config.yaml
num_hidden_layers: 12
hidden_size: 192
n_experts: 128
experts_per_token: 8
d_expert: 32
d_shared_expert: 0
hidden_act: "swiglu"
moe_layers: [2, 3, 4, 5, 6, 7, 8, 9, 10, 11]
router_score: "sigmoid"
normalize_top_k: true
routed_scale: 2.5
balance_loss: 0.000403
balance_bias: true
n_groups: 4
groups_per_token: 1
init_std_router: 0.00951
lr_router: 0.00123
num_attention_heads: 3
num_key_value_heads: 3
head_dim: 64
vocab_size: 8192
norm: "rmsnorm"
norm_place: "pre"
norm_eps: 1e-06
positions: "rope"
rope_theta: 10000.0
rope_fraction: 1.0
qk_norm: false
attn_scale: 0.125
tie_word_embeddings: true
parallel_block: false
init: "normal"
init_std_qkv: 0.0253
init_std_o: 0.00516
init_std_up: 0.0253
init_std_down: 0.00516
init_out_by_depth: true
optimizer: "adamw"
learning_rate: 0.00167
beta1: 0.95
beta2: 0.98
weight_decay: 0.095
lr_head: 0.0163
max_grad_norm: 1.0
warmup_steps: 293
schedule: "wsd"
decay_fraction: 0.356
decay_shape: "linear"
final_lr_fraction: 0.05
batch_tokens: 131072
max_seq_len: 1024
doc_mask: true
train_tokens: 899400000
max_steps: 6862
dataset: "wikipedia_en"
Below are experts of layer 2 (counted from 0) of a mixture-of-experts language model. Rows are named router (the router's row for the expert) and show model dimensions 0-191. Each number is 128 + 24 x the weight over its row's rms, rounded and kept within 0 to 255. Numbers have three digits each.
After each expert's rows: "gets" lists some tokens that make up at least twice as much of what it gets as of all text. This comes from a sample of Wikipedia text that the model never trained on. Tokens count by the router's weight.

# expert 7
router:108170110129124122162137137123145114162142098155120162076146178183101151118139104134139121117121126103165151129134136143150159101122167172113130139113119145151158136135154081142151096102142131145099121153115166137115117117104105122138155100103160135173158142102134113151183171124133136146139150142130140114170161121109147096159108145130133154130073123176142127133107140118123144176142136106113142123091132154105137171078113085125101111097130132150169116146138125168122129154180166117038141109105111149118100152154121103133129114131102120106126099109149127134126163121111116102
gets: " the", "s", "ed", " other", " New", " new"

# expert 125
router:143162126157152151115107127112135115109131125093112100140157147146090137138173099125159092094103141107082139116163183112110101094135154116117118123084140156124131137144115125129170110117135123135152070160096163113166099126136102110143107094113106083128146143137162115097132141118138160146135112170147142118126146123119166137114139158136148171085128194144142137163156103134163113097100150126085132125116135160136137146106111093134100163076129125157138137164157048148150132130168136131096119108112144101153094113117088100111138107130161132115120103138131154113104123112155123117
gets: "\n", " is", ";", " are", " May", " was"

# expert 88
router:130135167127114123145112188124118135180132120151123103129140110111123178131126095133105095078114133079154173148158146137145125129096158119132125155092144176161138116157136108096100127074164076151117117128107143160144094134147096099141131090136092132114128105139172147152151186122147108128125116186178103125119142118117152147108126150143155141120135133146152099136168117121095128106109131157119113169112106171142142137098114083139127103131155159126157093146122126146141122151141132145095124126096106133080126130093129128146133105104112120147126097150175110185109158103120110117
gets: "1", "2", "0", " 2", "3", "5"

# expert 99
router:136154122108139167110100119176122120179139137143109102138125152141095124167149130139132124079156140074151131114156177108129099135114142160123132118145161161147167111121117078111101108103165125132108154204152153128150116160108114084160116094113150105140117128138153113165088143135129167118156131155145128157127130087087149124112134145176143161103128143161162137144130128121142126139121150157120133138098125136128153115131121098159142133110170154155157115184119127178147134129161162087075104103125116131138154119104141141149081121147141149099116093135136124157136140139098111091
gets: "\n", " 1", "6", " 4", " 6", " 3"

# expert 110
router:128124145131144122124114139144120126174166136158082120129109108090116130178122104117138136090125122085115116101142115121122120108110149154135132128134168149137178125089141078128084130116151112126113128157116151104144128138162083114155128154107112134105144160100166109148132164122121118110169077165178132145132146087093137099143098126174158155121148150151133119165128136121094120154154160129114157145115086156117133117103141072117089123131129120138149117155131131141098099157177143106107126133154143163074165164122127117152121138119116143179108093128163096176082137093117124129
gets: "=", "\n\n", "\n", "-", "ti", " 16"

# expert 93
router:163202109120136124129140171116127110177151134135113146126132124139116113119120075116125166111113100130130152151135158126110128103122174115107142148109118147149162138103116089101135141095144101113130143142102158131123119095144116115126175112138114143145108146140122135100137162123176102171146153141142133086124119145059171116151133163149136137182070115133120100178089103155139105089119110131102153157129145152122141133091100076150108131131159114163176098135138092153139114112170136108082145104124107135128146133139124153114152141165123113135112111102181122143120154097136099123
gets: ",", " of", " a", " or", " an", " the"

# expert 11
router:119173107088143098125121173164106166157116149132079146133118112118098146097137094138146134109104108113093127143124144112163134133121148150123120131126184128144142142124127092127158140092160130110128132170172151080131128160124095139130130123113150097093138160114123107118140152113133126146166122163130134121076144115052145110153119152185131164132077107169148134172147121151123098156152150101094124144139150164108184127133108077131157140084128135147149104148148141143151138107147132110096133110108135128105151116137122132163143135142102144126118058097136124116101155116102107145
gets: " the", " W", " other", " He", "y", " that"

# expert 35
router:113133120156142126072124138133151145166149143132121119162148109138114113158134068117144155108121131102112112123156131147103101145134106105130148151121134145121137125091146099136143135115184144108102121153085159138182122148162087122120129113128085106113136154142143126096116163109136117157166110165144135145106137091097196142099099152140174150154074129139153102143157133121144118124158109132129126128114131196112103119072095083134117117123108131124142123127112116184122141117117146094111144093144135182140185128135098164153125152146131137125142099115159127136071156096126120150
gets: "=", "ers", "|", "ment", ")", "  "

# expert 69
router:129165137131132127199126101124122133159144131159138146128152124144053125145151132103163092106143142070130131086146133132124172101142141154174128138161145164142146146157122123101098114120170093110143115150144166128157086124094095121158144124122107128135100121113146083125143143098128147107156129153146122116152186115112107131096137120157175173110132117123117154142187148100129108132103110164143149150078097156107123121137122099090111097140149105148125157140163126176144113123112152095095158141136151148134121130090169113142120149151127129166141128127156107152114143149151132166
gets: "1", "\"", "%", " \"", "2", "t"

# expert 115
router:131148147143106156123124111108097153122176114141112115142158107085102133145146086078141120116092114138119120143177136111088116091122149098149149113116170148172152133108155082129128148112150097097139123160084165112161166132140108099123133135142108100107107144148155145150153150089159133145182125159148126139129156143123192102138078102147177166132074138139085126167113128110126103102123155121127135104098118161155131146085110099126115107135122153103156125178154133150141126147147152107120134111142104150117163116116098109150141114103126142148123120162122087148085121132158133133
gets: " |", "=", ";", " (", "7", " 23"

# expert 20
router:072170098115115102102117136105164110127150119128141152130149131146117121103125128161146093110108114133152126098159136183118112092096146142136127144123152139178163146097124093137130145104149127120136149179089125142127128161129110128129146114113151117131122139106080130129132191112154112163164132191145147145126150136114150113157116161167143153091100104176120119148119112122142113172115143129066127131112153157100134150102110099126108137100105138156161106152123126151107158178150171138044126113127136140107091125120131074157105116151128123132138124139164119127102153151101129128
gets: "\n\n", "s", "ed", " |", ":", " that"

# expert 111
router:137144131104149160084148121163106127135150137134126122098189162147117113146137102117136100123141133116141122121166129087098128125143136135110145134113167168093122134097112109141078137125168104132115135171145159127154114169163093095137162149158078070140140133117141111145123154102152152102172114138159135144092129115094134116134141108137154139153128160148111095160136145119104107146091146144123139163105128134100139116127131090107115097095133154116175157137105126185092100151130145070128140115175137189132140155151126121137069139119143110166160116107134161143098147118112103118
gets: " (", "\n", "\n\n", "'", "=", " House"

# expert 95
router:152160094091162159123111114138114101143115126132149144142100117124081144146132081072132121080122108080180120149173179121167137107078143114107130107106146187145124118127121112124100110058155153150124129149108127154165099153114088089125153138124124108136144120122133124137110147098144148160145136165138130102128123120098111146096174121172133152118121149177144122126148147113109111121143118142111129124095115138108125133122090114116160142093121099150149154153086105136109167113131130065104149108148130153121126121128148130110114160166165151119135076145137123130073148127133116116
gets: " a", "  ", " 2", " A", " t", " he"

# expert 43
router:145142125131146151127109119116138127133123091127156120130124147108087123100115078095125094059126115142162151114142164149148144092131161104128126136110115172136132130120068104125078175072141147149129127110112123112149133129126095104146135130124099100147100119105119124112147155111142153132129132134162102130136163123105128140156194117167150196152134134133096151151190115105133123104071135161117177154127071138094144136114081087136139124160130081101121147152137140155092135133144126120111145120092114137138115149095159106147099144134131103166131171133140131151111127104126121115
gets: "-", " in", " on", "°", " as", "–"

# expert 112
router:141138155144151140136125131079160110116124112157152137126187137139051168136125117139171103107134169138134151113149153114132139133146132116164131115127117135130172144160124109099102132108150149132128077147101143118160151163127098087166136127080095106144158147142142133121142199134153136126172135148147155094137144101113137127100168170130127165089142149150115129164162147158151135164150119114113103122088151139132119136124115065099125152101162152163131111158131103153109168125145170119076120130126087141148141133107129087118124142126124131138142144142158132123091109122166152138
gets: " (", "n", " May", " October", " In", "\n"

# expert 34
router:113135148152135119094120147176119105130189100118140138125146118136071125133143114080179097085120123105134120100131115123123147141139157101126141144086195150173144133118146096135140127126155103123104081145118124141149115136162111146130156128150120137139125148103135107142111149121169137130190128172186126123145151105103152128109115137132174128154085106155154124136105120124104117132158132138105129153137112154093135122147096091118113126140167107149159072130138108194112112163155119113107112105130113142130142129102116168179070126137135123110137114130166120140109126093126067128
gets: " was", "|", ")", "g", " be", "C"

# expert 72
router:145189104147101099128116177137105122156111108148103103110149149160103128094184069147129117094148113115117182133137145117128147157121183124121147123134143141151173183132159106119144122102161156123156115161147168123140089106115107105156123094111138129149102111080121121083143148121164137125129154156171115102146127150095151123135111133141126144112096115133133115161103142132143133102120106165120118135077177165100123140110081099136103129131164116105153117133150115145102123147160132099085165096111103142138116151103108129104121120130109128105125085109149142152137124065116121122
gets: " of", ",", " a", " an", "%", "th"

# expert 103
router:124161142141149146160103139144098098169160108131132185139163141129110146104117116126137112124139113150129180134132132089145117098115149123100105115135150150136166128115089115118162159095149127118128150192152155127128131115116102119156116147121116139130137121107155142137104172113166108166152114143129161122098130125067145097107129161127168164113101118121108105154110115149148103128106109100108121158101169151149139148130079117117148143165129117136165044170137120172092161154139147108064133144117130155142150128094142119096111148161114141100108143090163121123108132146122116167
gets: " and", " with", "\n", " (", " also", " by"

# expert 15
router:188152105123183131157117123147128145157146128130099122085141131089093134137125085131113104097106115128129133120141138118141146074120178093119116110092149154141141136113080085144145112135165121098155086134113139141156172112167096074151121129132140108126131111096149091135112153122162097145120104110149163108098138143091119086134121139198110126173090110128110157165118136170125094127130139100127156179148114125130144146098099090138104149148153103138117128126153115147115134114162155111129126112081171175114161116135177124138129128122135124159111111139154121130139109101136109134
gets: ",", " (", " ", " N", ":", "^"

# expert 126
router:115131121095126119098116111131075128109126129123115129158117153140077106124160075099126101100149148129132146130157148105152126107133160112131109125072164153176130140151107104140092114103149151106098161184132124127168128138139092088146147096070118100136168119094140111117098151115133176149134090118150103118130152113139126105124148138169140179139149166113116141143171113109174094137105130147144190158115153118131132146116102136129127103113147091129148141170133117136121126104169148118141166129120118162144117160102152152108152131132122100116163153105100150133125115083098155085
gets: "-", " 1", " 0", " 4", " 6", " 18"

# expert 54
router:133143098104142111122141130174137109131129141142107137139153158179127113141108122077148122111103105120147124094129147144097137118132133152184143129116144166143181136124158086121102115103150127132111123133159136123143125135147098126136120109121144074128135143092114090111127159112119151148173102163140100149128170116106146095127106123171132149132115125159134108151123153105091139146128165113120127152118078178120128137079089076119094086125129092122160104154145122188132079129105163087085108138131111176093118136144127148158124139154140119140158119081119133144122154083093094104
gets: "d", ";", "ed", "a", "C", "–"

# expert 44
router:140183124150108134081142134134144147153111148153120109148121170151103098158151108095134120129131106093134131139124124150139118130135168092137105090109170147143141175144136102136100111127156157136109124168115154130166105176140093103155128125109123081139139111121108111138118175094120145121152119138144157140143155118072153121153124121156139162135136161168136061165134135128162105142135130155122131130104156112104156118102103133089117125092168123135153159157127075164077120144162139082086135101100122143114112142121100120138096114165123107161119137106135172135118176101112111091
gets: "-", "–", " The", "|", "The", " -"

# expert 9
router:090156130124137112108113127143109149156160108124118127128117116150104123140111114113192138105099104108140108120165125125114134110126115117122140155125160137176131094106114081129120110123172128119114134173139136083155148123112095096167148147144094096110113157106159113118156153131116124159162119164158117147110108127060150100136133147145170151160115121124124110172136135113130120130129094124118127162112102204123165130133073085107102147113125130161132083164148125193137093160150123116048119125139119138114135142136133130150122147164137117143137081121165097117095132128123145117
gets: "s", " |", "=", "ed", "\n\n", ")"

# expert 101
router:132178127097110168119096118152110138162106109171163131099136145133086160119147132079142098055144093080166114129167146128165161101077159101101137081124157159148151118144093098086105132095160147118140094158137152138130095125100096083142126123139124097156144157114131130107129151129147144151152114179148123114142122125123151145093145141141124163122114127162137113173131099084143104106131112111097129118101120117132138124134107132115179120127165114130144121162150109127135134148170111082105154107140114127153134129123122092162117147146169137104112131154130144120103136164104143108
gets: " |", " 1", " 4", " 3", " 0", " 6"

# expert 59
router:155178103113121115112125119141127119123105135119159135141104131113080143133157117066119109096143114117131154154112141142147137080121135097144098097111143173146132150175092113142090124105173162105114138141120143149154113162167116088164145118091110076150126122085145137112107176088131166109174112133124138109131157115092152092119140114166146180095140147124106124156171120123110104122135176145134139178107118112128128130125117133119128141109135089125151148159161092173127156073133134087125155107108157150129136094111123123140121118160106123112122141093114148112112168111123149089
gets: "-", "–", " D", " S", " L", "S"

# expert 38
router:130166132089121123130116137140113120150142107143109158098116138134114131112117128126166122112126090129183160122129153166135161111116147109083108147113122148125135115119107111125086140123160143122102130131132129108129081129164108129126163111085118133164129153080132113150163168112156125168134153136124117130135151123084157109177181155159125183155135123153114083146174117090122083141139157163125164171135072179085125137111065114116124110127146141106144122161104139162129080149141120119101148121121131121134108150102138114143104174165159105141156120152109138150114152127087117105
gets: " at", " in", " The", " as", " the", "–"

# expert 71
router:106147124087121116114116125129131098129109133134144127137120148132077195116157116122127099074135108115135157135115179149133151115108172109167123113105156176168140128162094107121123125098147156170150088121080161143121076125144117073117135100078123080137165136098130079099088151085099131136136115167152131096163175138117106115131128140174145159098148114151134074145153124134126128138083177130126153124106127156150129142126118116120121121129150094107158149164136133147128139131162110104124135091118156124118106107091130137125118121138117147137126136080138137139111160093128133112
gets: "|", ".", " 2", "1", " A", "ff"